config.yaml
experts_per_token: 1
beta1: 0.95
batch_tokens: [65536, 131072]
seq_len: 768
Below are experts of layer 7 (counted from 0) of a mixture-of-experts language model. Rows are named router (the router's row for the expert), gate (a neuron's input weights, with its number), up (a neuron's input weights, with its number) and show model dimensions 0-63. Each number is 128 + 32 x the weight over its row's rms, rounded and kept within 0 to 255. Numbers have three digits each.
After each expert's rows: "comes after" lists some tokens at least twice as common just before its tokens as in all text. This comes from a sample of Wikipedia text that the model never trained on. Tokens count by the router's weight.

# expert 9
router:104169156089127145146146117117138141156081133164145145148133198055122162117110079099165140126139113134092106111174167147087134115121097191187144178100087104137041147177099110129097084140148164
gate33:204121093159107133134132128135175251082168095182096223141164148166171126110118119167151116155094136048100149164149159118136144079155158131117140153135157125154155137118122118111083101157145136
up33:050171117144174152025133090102087113129098110129160148172113141113125224130077156096143107124087133082126148113121189157155130157147167134139073085218116130106185131102093142122089135136077129
gate34:129057183130086105119140111130105074165066126168154168139141103093070055121128113106159169141120117095147160104078197108139090126135110155096077178055125145144115164122114127122083088124143124
up34:120157136209117138148111137109137194097138109177165145103114138130115151127119143122182147158142188130090112123096149083131100133211138134039134127067110125122111121150177163061124150146072140
gate35:106162151180119170160128185110160114140146141147197114158111176150151138092102172111064128136139113050104143142127128150129135137103155119088178141082111175033124125156119126124065128152125080
up35:079126098133144133187123100130150141097125140162121078160123121136109115061139134166106112160160063055138155114133149122158150118139129097141177122160216106132108141141098165101181088145048085
gate36:113086123117102098078134104067165131135184181154116143143141131055090087100157123080098122085168052169125121111148119099091171120139165147206128156103129138152141175111102114103081111170031140
up36:122082153108104152087168113131109097124117132107169101172146087140090104178076137095122116093108152181076154176179065109138086163177148131120128156120150138088127167101120179105106125135083123
gate37:121146094082174158147080100095123153148106123169096110124136081143128160116076176151134119150108150088122109159077124104115075111128140112145176058113122114122114096154142101111117028149149138
up37:096139094111117131151164076096136122167149104113100105059144142161142116105154127063063088127131165082083115098159170181082152166144139122165113082108110104121101144107168136130066092115097110
gate38:109161135121164125116153119073176100096102111159150131138098123140109128164127115108126122149146124193163134142141113152105155152151096141105126157118123157110093117162064107108082096110142083
up38:154119074099151124169150100165134083140099140149130178127094167091181061103070079109111110091160114106137148161149061119156093129136144130183099119114106050173165135106148136099155142155146173
gate39:113180134161129081154128140140147134109190104098154129101051148134164152152136128140138181064176127128135149167082070104088118136142081112132155147089115146151119131118121133121193172104184147
up39:149100134159104156124108156107120068101138081112142163117112106105127125117110165125169159130122123139072123144094129079094064121111163194176143114106152076091100140180109143089129128080121120
gate40:113109117140091153146170129136171123129097175114143134154101126113094139139138091156123167175100141137102158128090134143115099102180088190170064131185116068138085145126116129119140063125156146
up40:100143113170171139122177168100175140203121162149135117083112113148071120137138113130175147190155146148157126099166152166103145081189092127070160148095061101111070118133130106141108074065175178
gate41:100136100128104127130162075211125115110068127182111147089185164158136131169152067112110135144184134129108140116118123106112106133151112148245136128103099127112136170158129135110175147168145128
up41:151144152079063085086129099140076116185093145158175158107156123133173151071180124117100108165165141148098059171109108112079128153186052118149102113124079130112121087156110124148149129131137170
comes after: ".\n\n", "\n", " |\n\n", "\n\n", "==", ";\n"

# expert 15
router:103093174118062162137150125141095122173097116152152186122104144159095190118089092153156207122159134156123131127180167189156139114142110088146102117119101105077078167105126131104096108123124164
gate0:170096107147119148167088145141058179127124091143101118130125137123127170078092098121148107131181076106063149152114168146165129146146098151131165092138066109128184101148128065081117065105127106
up0:163163115160138063142088082109098161158113136153089108185111168142125166098159121091094094164150139170141124211159175137146073165098130095112180121104147142096127147131096145115134094104140130
gate1:121102132134135128173180148148130121192141159143127122171124109087147132110139099111175147204122065095135169161113161147073141116130193087114139067124183163121152087097142132142127106142146128
up1:167166147101165152149079118182172139164145095116142161156162108172148077133141183123150086104142108102153121121134132116076165110156060097081104115139129166111123170154122160149099179177131117
gate2:141130121074105086116131107147135133171133177156145123144131177135135135168135118182166167155106150164147131145174155092129159114111140128114159128160114121118097112133086104104061138097098157
up2:135125108188143152177161083160137156110146147167103156109113156154081092117157084160084174125152107177191105118126103107177112133192130079180104117083106086139096115160110067152148127115126098
gate3:102167109128126178106120183161100100178137120080161126054142140114134144101116120104071143138169106167154116145147144169183172111134110072147138098143137128182120130118127162139124135227109099
up3:204104122078099109136117161126117125131148131098172112077148092122170113133088094155113207134135131148196128124097071141102080060163124127160128132169082111113123142120156155073099070135114070
gate4:083103131193115119154120137106157159196137103168145159131074156155172073176214051156145075143124120150074155159121111159105099066178190100135179183129108104119152175144108147099135127165126145
up4:082111134082134147084153150084101130120084084116132175153138103112072146109115171147082159111101168109099128099129114121114181150142076160183115158099150157162170122089104122107065181136107077
gate5:161101151097135100169173183156139127188094140127107051116167138157115205128153084162130145121126095157159102162065154140085128136137183104135177140150116115139086134101084157100171095134143114
up5:126174158107141100167118136074136099146137116147136127157165168130142131096138151133108161201158142137145107127128158142107152151174172075149133069117164096252124147136105135109135098133162187
gate6:139128137086131094101139153130149106117154101131110187178082124173123187125108139141074067151133119075141102085171137190127165145102144126167129080146120112052187151101109097120117129120136114
up6:114143137128145160085137181148145175137186149135161143131170168104147137069141140134150088193137145110156103113137132125120203074101143052136161102130149125056133208167095153166132109166121169
gate7:175118132131080161118173121121129136097159182084166086144146121142195153152070163140125100162125118234134157096089181156127175105057137143142162158124153186095136098146135065109156141137045141
up7:169136115143156124124128101117077143155123138157133121124172066146185127134120096111115106126105121117191159140121123123103103160068092114126175149084164128120086117144081116180077170123112166
gate8:120121099121168102133128111130059144100109139142136108104161079190023155125122119081170175154155127155082116121111113150124101165153077139137140096132129171143111112153107080141102153116113123
up8:128152129131183084150108124113097111083127068145114136095123148136141150197084103114152148107134077103087115099095170172170145081077154116040130123081154089100131150131089187152121093135182188
comes after: " was", " he", " He", " is", " were", " and"

# expert 10
router:114159157109100133213165110133122163098138121139183142099071118121113095091105108160131142020189165124117127092161152116139141154132089135151096126084137047110160128145135130092110101108169166
gate0:124078184166123137103160128120097083112120189082119074162126086105053090145135155151091156154096102143187083112091085081046122166144101121099146122091176087116151106127115152160139157164117166
up0:131163126144074129093104135151143081117186133145151092169132124157109126182159101095081137090139096164183091155176055116084098176118050064139120144118133122112094126089177126116168103184130118
gate1:201099112088128107116147189138042123160121096183142145098148130140118164121095141129116118107130109089159107203113170148146150090149108170139126161106128143135092154184134129105103125150148160
up1:175131111126096152161142139112149167058104131125127082114094135130172129150126172125085107165123097141138114105064156096117073165186204138065117037133160076142120118133113110216096075148091095
gate2:087122139062094151091156116124178111190082112078107126126113111119156087148174122186200178083182159101157119084112114155117130099131121051208059086128118122114148039158164176174158128156129176
up2:112164122128106153181114116058123144112102124150143123116132190161092167129141117132110009129095114162132147198156148138174151141119148116117174154129173161139061122164081115111100140114183121
gate3:075136117134091152144113089098167162148141102138186149090043086095160146094060131137154084140113180052095112135176144133181112083144085122175098105115088094091119110139128085130123123095131143
up3:149133143152160162182106068158135097153070090155095075131141135133139128102172113141117135132126131125114103160105144123119115090129065165144147203091112074112145106142120076130187103122108139
gate4:130082105175139136141134134157080103158045071164118116073091126184128080138114108141118109037182177132193095114133122115160153124124144139150124152142162124132114225089050137103133125056112132
up4:151119133153115188150125090153153078116143173091069164186164148063163084146114104156100113184080112093099121150051152134187118138100143124100114094181160154104151125144127091186132150137117085
gate5:114144139055150134088132116103173152109056129149138149130117188070075159097130104161159130118160179180132147081139152124109096113073147143132133173131144119135138187088106175151121173131155176
up5:136063067195135117102118156144081144151116125092100133126082113141165101124170177090184159129143130165105073223095093179140096110140116117163093140099139190126107107153144150115086129059088112
gate6:112079155111136088126174148099070104110171184114132092111122159120130112129166167064146103092114098153114155126138147149128142129161124075160135106139142102139082145141151078170135114121105143
up6:176113126209150139162156047114154086099162155118188140160152202194145113151133147162132114086110128140144171056115148133118220084169116160127091153111107117105117156094133104115147125117142102
gate7:158107124133124141137151158150111190127153159094119131119140098148120109074103093121051078130170099112151118154127161104128157120140096160168147204114096096088132178152123144131162114127176135
up7:142152104130146153063125133153028081130167165122130110132073164104115115173170143136068180071114064172122099133127126126148112145124063145139182124101151095140115181073153136107150108116120142
gate8:142146161084122194121170191160068102137087113137095107110083119140136105138146125153125121066134112185170144173176119151120109066126182095144119111130153081133169095172180137140144103110199136
up8:132111119116165146130133139094141089154151113183130150155129108150116089081117123171129158133068118137133059142078151097114087141177154050162122090133170056116124127071101116138181170141172120
comes after: " |", ")", "0", "1", "2", "3"

# expert 7
router:106103132106127157156169172172102176122155154169116145113123124083097166112099119171159202144135133175078163122149139162143178123124133116180116081074130087098126124154097131099110119134146084
gate0:162116089098128155097127128116105151132162132126117108007111110123179141157108131114121091159090097102092122154092171113072098113142061133158063079112091059105149157174167120089135126109135138
up0:091101087089172102145171145141087130088153097169121126144172191123183134147091163085138083141125106127087149164115112154149083120134128157115082147147131077174157143184135132068197152112124072
gate1:079163072081133162140129172158124182141126161183128102138102133130173131122096139157138146102144173205123163126144186123119096125130146121140155138135099159108131105145159161105148165113136089
up1:087150133148182145110156091173162106115232154113153143080149162146190073185128121102181109097157170124141105185142136131174129067085131088133115109159096142108154172167145128151126102057149137
gate2:130125188093101122188104127145201099130119165115141097143070148057097100115107104136156144136165090126136139102131084090194132127171137189251138099104165121161164116145124147148113100107094199
up2:143119063149159105187073100152081184181128124083155128110144060168124140129151169155128158169086165098135130151087137131127090150119179149128168124126125209137109163067114065122141088135129089
gate3:114126102109139140111139161172131142121081148137104134099120126111065103110113143122153115094077164048139119159113078118105172126156091130111136165119069113115134174089140109152154096051095147
up3:152151110132152139154125198107205100147117086084145119149062103152115107147101149133172166123163168190162030171169125137145177119131092130132219127151153077134112154158126143109147174113100097
gate4:143082079124128126116120178121144053078114166162079117127140143127092122108131073138137156133111093105137105121126116106134080149156164125099129147159040085139136083099124111141104206152194083
up4:098157062173124166122124090148157129139170156160084099160135135101159189092045094176091127087100153105139147128099156089138118128074128145140114107145139144161134180175187171071184160118158166
gate5:144164133049125164085130117126162157200121157108170087105166109104081147105153133126143076129149116116118111116103182152156212145138154118123140172106094055104145130136087147137151121129089150
up5:074110164170139118126116131141124137121105114137154119161079124133126068176211177082150151170154107160119121142077078153152114173159115157097136164095159127065131182086123138120143119088108154
gate6:115160096148172151110154123138142135116166143137150185132133122185179076127143186096088073164130127080130138099124090134147107114113130126112108105115073093224085190122147071094111130195108129
up6:138175140097114147154136157155142095109138124122117131117154137152167138124103111128125067171157151100147135142154081131153107140133098095127147084121081083138164139162200084133152160145177101
gate7:153068136159157159113083114217074178147156155153116122132164092180158191085078083157122074131043178111144161136097153105134128105156166131076105142064075158125144166105101110115097080137092181
up7:102098162071141102103184193094132156090097120148127179113149114116143130119106160100064099126114148091090139080126109138121145081115130164126180094115170132098137104125061134136091125122085116
gate8:110199104155161129137161174146079138143149106197130106122063050116128137163143173157093145132087101135079102092129163060119173108077155143119078123124118134132159153104123127135126110072133117
up8:123145147105142075164106092126102180095120113115116150151163134146134103097152120118124114119194122120158149141117140126139097160110098065127193152099133136149083130116048084128114124148134087
comes after: "201", "200", "202", "199", "198", "197"

# expert 2
router:125149153102082164153104158129144161125105102161094183062146161100068168141106099101126139107133142151095106090110148128127145111129091165210084109092094074156087115146107136119142102167174095
gate0:118193148127101080162139190129119157083151128110173113060120105063130166124115155081139159172042107177122133123146096131058119199111079077127131113118104058140146129139097114148080089133145082
up0:173166110134114072103137123166109140131131170151146112159086118092037167101159165128150081168091110125157148133089114127160149151097115138165128131203158115091123115103138107083120160105128141
gate1:199161120103174125151159159056119166165081149105109180093061088120143117179162183076176158111107147148099144134128172089149052104135140100126157187148081121156129154131162084108070135246130172
up1:065131137121114099126145086197117166154180102097130124136178153117109142065132148094174108122198122142160099114124139135111162166135141084092147129121119106072129154149128102165130145181118104
gate2:119223155093124148102122195121122113132137123097121129159150154143178126103151119140173110127163143165159085158139096138110112118145129091147116132129053155106117126116133178097137119187169157
up2:147114171068096122158077115083164144118113120091141188118111111127116154136166116118167130079186131118122165110167106140128151076147181182146175145172162172185157116166090145151077132117110098
gate3:072170110140081116115068132126145127098123204134160117115097112152138164137137082113098100149150090133152175072153147159096148145154110159146121134150126095157091098211136141117192152157173137
up3:140119129165107100084080138052102108055095169126108147117031130098142126145167114118129112070064096101064188155192173151121128146124163114153176136105096118215089080152135121147106147163186102
gate4:174131113133107135103134197158137121150097160134173136119118152112133031145107134171105142151109135178123107121138123171093132186100092102129154114133135077155106064125154064122129088127164096
up4:167105150082121098133128127166138070127135139101183091087152126070088110118118120152121143115110136140137137119126138192124070178117157137049144104169186135152093096169171123108173134112152063
gate5:113094125162093161121115115144159127140129113151163128043105142117109089123154145135116119155103166179024110080093101118114145090158109146147147118135136056142087133122117157118204160160199117
up5:162136154159099108136125128100103107064171155159173114142126134108131139099122121128147162124095129120133137143157188062122126205209119174115107134124140152096110151146118137084099098143041183
gate6:111128112127089073131133116103143122106161100197111101126110109071113099157125136152140121141147153150157154114050075148161171132161208103126161134110118095170054129163176099129113074108136094
up6:145113156147153137221093137123136127145105137099152162147167164137201148080092160128143148100105108164217097133096118102104101132150143132125150106164165149115106103135143124121139104121157114
gate7:102109102213118161158090161088072124108162149145143165103116150088118090112121178125120158091160135153180054147158103129090200185133072076113168158142199149089152121119102118147134138095127110
up7:121103151162180163108083127121175160140151103098136143029087095113086085065099144144108103128116208126082108070172122121155147149123135114120135131154107140115134133129158143082113160087126159
gate8:174175111125118071185193156141116137159116104122136149164107112122144162158176150109186165106123092113164148127133164073175091162160119106167115134056118128100056101182084102153113105173110108
up8:135090116143206076123088198140113128126125154109170114100129196129195135111107131149133156028116164086108144172147160129129110155145118138169169109184101139072100102142093113091102160159091133
comes after: " |\n", "|", "\n", "%", "0", " %"

# expert 1
router:115126209126094153133132099138122126089065145187158150119132221102116097130112108138188143143174148128128139138106151138093112158119114129153130132120143098100097119137089123044108091134168105
gate0:101087218148069095143139147156121104089152152159155138181163125113084131103148098057103141119103098154115145106151158099156108108138168135130118154157163141138162096137096106111119100147087073
up0:119167153176155132108094205116074133178187130136125098067130088131190149140126143134133060142139110143123109068146119146099111177168106094136118097128125176151100135113100176175177103199130129
gate1:108139174100096155136097153138152145072094157108194153151188121109120154059168165119066096103131135145122151135150089161144153167194137114085120078094126186169101103169129144107130143153196124
up1:122094094102111151081128115150086167142112176168101095121104144106142193140146156187156112139146144122114145113130119174163135095098123181146142160196175126107126093145149112188170127145078148
gate2:132135124207151193133065046078127137148124144146140131088145176056161124125093113093158120122164145106144128126106083201100095178131124215159152110119185074125147117123096137107131110123083146
up2:177108137114109064110175137094055124133120093145167167119149113183150092125122135155164153088097144093157072151121166090128115090129117086142149151103145148092121084091111126164103151095118127
gate3:116055131165068145102131146132107068158090133120134085103104121121096155099118155086057189115140109180120139127175137094126136127103065071197150152130090143101116135107159039155118116112173085
up3:179142157093147146130169108123173059157136129117101084091154129177149096104126102133136109083125136158164135123080101115147187172125177137147094113135124138099139084148083205101110137133099151
gate4:147158146164126162139120146143138186137097206124116216152158139157083136153182141172154135101101174140109076157184081160166120140203104100098113077117152155096118117133143100086156099123146163
up4:097095071127171109122144168147139129184148123087111067198087109151127143114110126086162116122102089136136187175127162150129136103129099133140132107100143146086187174147127090112112089120099070
gate5:121187136117100139114131119161164077140124126149125139147104103095114163115150164166131169162070077129099073143143169128134124112125117149146125118113083095144080153163165118113117175122150113
up5:105142152116141123107110162085085100119090155117139146146082117142113108160173180108153211117111113060071091141116142133110140092093121156156130155108083140139139138066119137133157137156129133
gate6:140181172124106113074107127098124121132130102123123142144115118095116179165131124094198144173137075146097138157110189172069129141121136167149128142140134139143151174108152125151137115095120123
up6:119154160117161084177119139165072122152094125139127194107125134090132082106185102088149176146130095120167107134070147121110164089121171192111136054206128127191120129141124126036161065139080178
gate7:139143167172091189193149099087146149166064115113149134162090210123122049137148160122172131098143175126124137099152143147090072156118122132172110155138183145081125147159128164064124131122119129
up7:108113157102107174163164170127188067126150096168125191115143151167167159101132126120156142184100116154150158167147099146100082150108159148143113163168140106074163162062121124154154107083170115
gate8:077139198128163150210099123103086175152121144100152145099102187144168165092141097114097115090127103115130141116144114155079164121060108095073106106093114138127102102092081166091144088145178093
up8:119160150119159148141086071078156105067143162165112130096068165096136129074151168108134067159128105126122121159185148120161162157107055119116154121154160116132124224123136204091136084119151126
comes after: "-", "\n\n", " (", " =\n\n", "==", "\n"

# expert 4
router:078154159110123188141190120194093152154126143173111149081072158083095138121115114144132159097156133137094115116099162170062142108167158124178148113107161145094089083120113116091124103150165099
gate0:086193106102139133128153121094148134114156175130139149072085126181103093139117115093142166135142110127149093138168161098070141079132168155109076130106088113104093134160128155115156082102082121
up0:071105127135068128167164131118150125115121151109114123135168159159104168174122076131129079091149119097146057196121141191137163090178130161093100143143156153109164162084151042126162127125205113
gate1:082114116129124162100124104061166086082150143149166190175120156079109169130125108074110165127152164136115109110097189196117241155158075163125187194137176123138075180135145084084095176140087089
up1:143137165092122184164139204156127142118146119133133147139090101074122058182102139171114130136129120138111146051139180108182143118180133150090177133161094122071132183142111140165100149114149102
gate2:126126159209060109181117113114145146175085161150128170105147124141167144165123118076161085156110137129117152101125122129090110130137125126101127105083121172124126095068131128128134131150168130
up2:096135132057107167001097100111148090135110109110066136141102113129060096137082132100113156116164126098131116116128158170121146165157028142175072127122118126129178147149173062170131141129059135
gate3:132186172117136146168117187154132101173173170160122166084056139106172098143178084174087072147193168076128125145102160128141151130130078152153170183160167127125116103167126165119127161151121154
up3:081126132132169177165084179127085139061154134114154130177157137143138125089134124166092163079114049170138132167134181105075110139098148136153177154115151129124095136100139110133139141135073112
gate4:138096135076088160161145090168097130124093135178102126036078087126118119098100147113131143195078162151096060099109097154129115131171202116102109154157143119113079121156135131123132128143112128
up4:127093089120138149138122141063156114113123109116132144169071085086126139087094157132112111098156147131096135085030126120097135122141181109107121171161161176137121140127104107125109097178118126
gate5:164163172111110132065151145174121153164088219151129114106139119094128129115138183160154111119132125161145139105104093159110135155167112101152076170182138086153117116122149122125128106078111176
up5:135107141147091141147098111112156124145111144135145191187145138133171094108205087058127139101160135137178148144113135111125107084060153101164079151135136081070112131132115142107132134127103145
gate6:135131118149137211143125071112099142105100107129095108192116064122161160146144133116155152112094098158086121090128117196123133089107121128096141101115176140159130140136102150075173137124072129
up6:129105123119149126145066145069059140087086155093104128170115113133125130204057112177109093103118093136170172125131109117119129132169126101098163084068161127100146174107101057163144155131138166
gate7:083085094129100097122131143125096153101137107152125143153139085107118136117057160181123088126144168111078179148152167189078110119137133127140120111097171171111153158141102089186117140082152179
up7:103125174145177127068118177127144111125154159150136109159143150126130130081151075173143208089158165113174149143151173093115044126132079087151119140093166106139140148119133136116146131116100106
gate8:089185113186110110126137196116133082107160137094094151188134161150133095125165186071086095126191154158133138094121133135127180135165146191130108161114151068090148152154095170109111123091159146
up8:135117183092079156156118114150125115141159158091119114177216131140108096102186065092146083137188192081102081127135156122105099141068138107187122150123071148093077144143164124131117180145149113
comes after: " the", " to", " a", " his", " and", "'s"

# expert 19
router:092140173058143123180177114154114095109123132179090114116150147123126146100123070122131176099164113133132164128120213165124143110142089146149114080124074143086087121159099074153170104162172109
gate0:106141152026140140102134103082136149140130121149101085140124130140127153148151067145121173135124167123138154126163134121154146105152079139115117144128178154090126109112160105131097110121190179
up0:184050159164127119146143075140117128133146143127105159124133129121149072096176119134145054147095107115192148144103155142189130130068161147183123059111126162132139142167106121088165205093137116
gate1:104123160174125151117166132141090118116111129142102166127108093112175072099102058120117107153137048136077085134123129148122163088155119099128167159092110127110131066115145106134094135168157124
up1:113157069128152122100153097088185140105142115180067091181120121113071124061196141140085154183186109175129166110121125137172105091134178154102087142058119127191127092082117113145112127105125146
gate2:127131149099134077146191154119125089105129151147106124091130106091093143124107182115127126120108091139157165071184118102142208116163131192092069090104076209118100092090129112092099125158111138
up2:112164099187176160155095133104172163120137109085117097096157126147144112174116113072121124172153168151143040152129114099105100122127093144176147065140063052142130157150072107086137145129105083
gate3:138100179125152128208112177132124143129185138133172143133163113153158172127072117147090168086141068130133123166099113154210066116121161197139165110099141130145141096190133163124153103107166171
up3:062130172112130099171175141147118152108116146135114112210113144141114114154120138132130101126083110147081147144155124150157048080078158134160137130124155117139123108115119147083125117037113170
gate4:124151124082134141122122119138093118135109096120112091086126184095113146110122145171160119131128095096076109069077112104103181180135084059138144115172124121069127118116089104114194140139143163
up4:141134124151145129136110091150052095124131081084119166121141118121171141122091120119132129161143125093073124138096091136103094122117128192214132181161129158126125133152121139145188157159150133
gate5:116134144161156151160148107090177107130148156159184081121090136101145160153146080113116168101158126146115119152095068139094149177113152057142150059143130124160129103164144108104127092100123097
up5:113111171067135122120126083116074162126113048092151093152100205169157124135083118125113101143149145113121129151174155134143132096153108106108085131110106116154141125129069142154147152110054141
gate6:128088110099038075147160120081097182119208113140151157107137137147180113121124132150149093118155113053133144107075151081090174146138116120148084130102125139076173138123141143144118192178091128
up6:159112112095121117141075160163110117177178174137135099177135153124162097162150079165080093108068130158132130110106124132174125129159137195148111101124123116152111154144115142132141160134137117
gate7:113161093128098101187165168118132136140040159163080115141116096148096153166147107158135072161104126162172160133122141140097086134134128152126194104118141133108148179106124161154091150081188106
up7:202141097077166150143136110103186140169096104106096100106184107100132098151116140154152075115173184113163125096134180100088094171069136114081080114101060091164183133119118128116175133131101109
gate8:148172205114143141093157101130085115127177184127106158106102112111112138140143105172105117141177140119106121169115128088140086100164117144079116118117142152089110123170172128110128091133087091
up8:149170128109106149116109136189150125085174146120105149096132139129176117160128105109067160080115145117143117083194099131059138136174153077153138141115136145115079115136125103119183147139134131
comes after: " ", "–", " (", " K", "1", "2"

# expert 14
router:104102139068067135146128137131075156117123115130139170129119153096090166090098077149184181106193137168097128086113229143158166128165085128149142105098155124127127133142104143064093126143132144
gate0:108131116159086157113094162111177108159100144096135170111132109168134167088096096169131071091100123163126109124057077125152072119102108165106101079171113127175082144139182124176167119115150207
up0:164068045120136104137142077108128100163122130156147139166146147076132127137157136066086155134095133144163111114139152133122170142075120155120146114136099111169088166083120165108132113124139107
gate1:116173146157172127133165107160089100069108159104167156141117147143107118108130165087100196122120149122145126139118189104169107118153122138166126141152109108091088091209132132080115107122064128
up1:108130121139111102098128129148110189155116133161117150101129057077115099120133079146112152113092098126117133130136133149157137199055148130160157148109095187090106092128159075157100168147110114
gate2:134120131042146140082026140140115100138098070120148135077165112159125166096099114120162161133121116121201088118161134125107172120125147120142110087100164152145130117074034082158125137140117093
up2:138087161111180100112078140115165163137117135115143158204093125115110171120145142174156190176193094104125081132153109097107146101103093132151039145068166113156058147138123103148148116132136161
gate3:116124086109171158162141176103168109093180125101122113058128127130140144113126130148159136082130152125090167073057148132149130149115111127134087163174050103143169087166122103126091054120115176
up3:122137115158125168170108153128139126077136153097122138100116088120143153114165146192084141137148166105124136106116087165121102118101093085087085167132089050174172084123169110144114120080143153
gate4:123103109143149155145077122157138062200075162146157132091131145116136118104097109135121104136162140094133154049192098100147170104114094239150163099122096092142118196149116127100072118149082094
up4:159127136112119098119142098071163165147193120125089134171129130137166116138114163172156130153085110128130084175110194146112080157126147056112110076158121153126142072064128147134131115106129106
gate5:092148164132095132143122167149039162129163111095119155158113143153148079142165136115154102163165102179163134161078129089141133161119120134087105147101137052092148150164171094149146112073084144
up5:142107111160163099103099116164145055122089114105183073079116150117139133130084133135108140156101116108154108093071182081153129062158124091155138141105165101192165098135150080174069123120093116
gate6:138145138163138087085100166140109148169192142106158092128107118120115130112137166142124109157105138090148148149155170084128104105174140152170133044122119146110143105154132093093107053132170071
up6:152082129149134155149083158133123150134227146118139104204114060117175125133093130089071123170118103109128153113124083096132125115179062105199179165131099075114138068168156152059129073126128144
gate7:083157093136111096065146192100103122085111137142142105100158098096098110154150062156100187147120128132180119181131131143130156128167138125139111052119067106118155081158113175155121165113108108
up7:123108164107122127116141173094155091131043203162142152102158120134109108122122151098090138097119120099144094114155151079179167110114166127124080087140092143090124088124151141196097119140079176
gate8:115114041186148153131145070114113105164103064147122105110094154125148133052104049128128126148085184127096093094151144204081136126134118129179184067151174158134134155127120152074138125109100071
up8:124148122098165129163127136171123123123160189141147138166153154165125099166104105114103107113118089135108136132172181098079093111127152109115135141159121126125096110118175125122155107192082174
comes after: " ", ".", " (", "°", " −", " $"

# expert 17
router:095153138090131179122136118164132143138081122166131156047103089114098152068115132102147170061159168152099160123116127171100117131101152102178097114083149102103115126183085053104101101115165096
gate0:000019253104236112079176157163157255092066013211123135123132119112129115129132143124122143111123144136134094132142144128130106145131092161130159129133141115164136114100137173138123124154151144
up0:191255008121042089138100123081191000221221171109125126131142109129089142121131179150149137115116155126120168147116138147099092088160149124104091094150117170128158174144128132093142094127141113
gate1:114153093074077099115098099187148148130189139151183176107124143190163208099124131150168133114136131151167147130108103089165122133127067107149124186124097135152114109162138105128149120163112144
up1:099112162159128089110095061129091090198171118110196114075111068130085116109146173074164091147143089119101141090106113125194149186133143088118123076182181140140136187117173143132164206124118105
gate2:129137080101150192116066163147114206166170137145173137123203143102108118095094156143123106123137160104128188148126108118114167103133058108157097107149092117154101153158076161138136152220127147
up2:097118146136167114169162188088151085112166150151148138104180141097096088109098121138159151141160072112104146110053154104136127140119049144157144122134081193110196128113118145064144099066150085
gate3:144192152114141132129159157154190170103074187051115103096145018167115106165149133122104085141159125194159182136135126145118147062113189121134098062132024107139172173129150083111100123088133110
up3:104152114124118174084158135164124134095125132126169160161129105082099123134161131155102157148169160092131149117131107171189131127150139106127141149181048121154199145044135122111156106175100102
gate4:138130122134066110083139107111161164141121117105122112125145133098140160109135112067138158124181079141104105077114097109164140116099092112109126158083074111124052120058099110080145068111124086
up4:143108161168131110125126126083164078136147146110171135124140083174104096144057135152124068095157125180167134153155164121107092091184127132116193114114126130117139049129105139062153134096155129
gate5:201104088075156138134088169098161113165114090118118112091127138116138113170108115137054082085095177115098126097164146154090150160130085089109196140160089142160118100155160130129087195156116122
up5:096101127131141197138088125140152135166144184116121127112112121131147140047124155131128130093136096105129198117153160113163137169117141145178137134166202089172150090114156092120175146076150110
gate6:170117145106071149108102143162201133130149131130155162100143130146108146133118157110109153034063206114112069135144105169123173123136152137187113157125148130086123165071138131122184107133153061
up6:085113109127113132117120165128125143126148141113101182190060128117125175111076142119179142114117177097105155107148074175102141117064119087167108165077181130169117124112177108171219114133127176
gate7:138160102109102145102120102119158115164093148169070152161104145168148094130041077108151181103149114141093126141080152063157098147110088110131131123105172097146145124155175101118102139134141075
up7:097101128102128102111062140118145125096105131102146121118079111126118145147084178168174214148117138175153108133143090179160133174099129133102047133164133139107102152151086101143046174112124139
gate8:151115143143127134096087155110121115166115131108172110149193137188139131131094141154185148155151164126106120151114083126190108070173109148161106151156140125087131127178108140091101134124151163
up8:146136117113183171102151118208144107157140173135109159190105107124126176143171083099139097137136213085145104138124135115109086142092129208139111094168073083123159048118085120171126150143095144
comes after: " the", " of", " in", ",", ":", " and"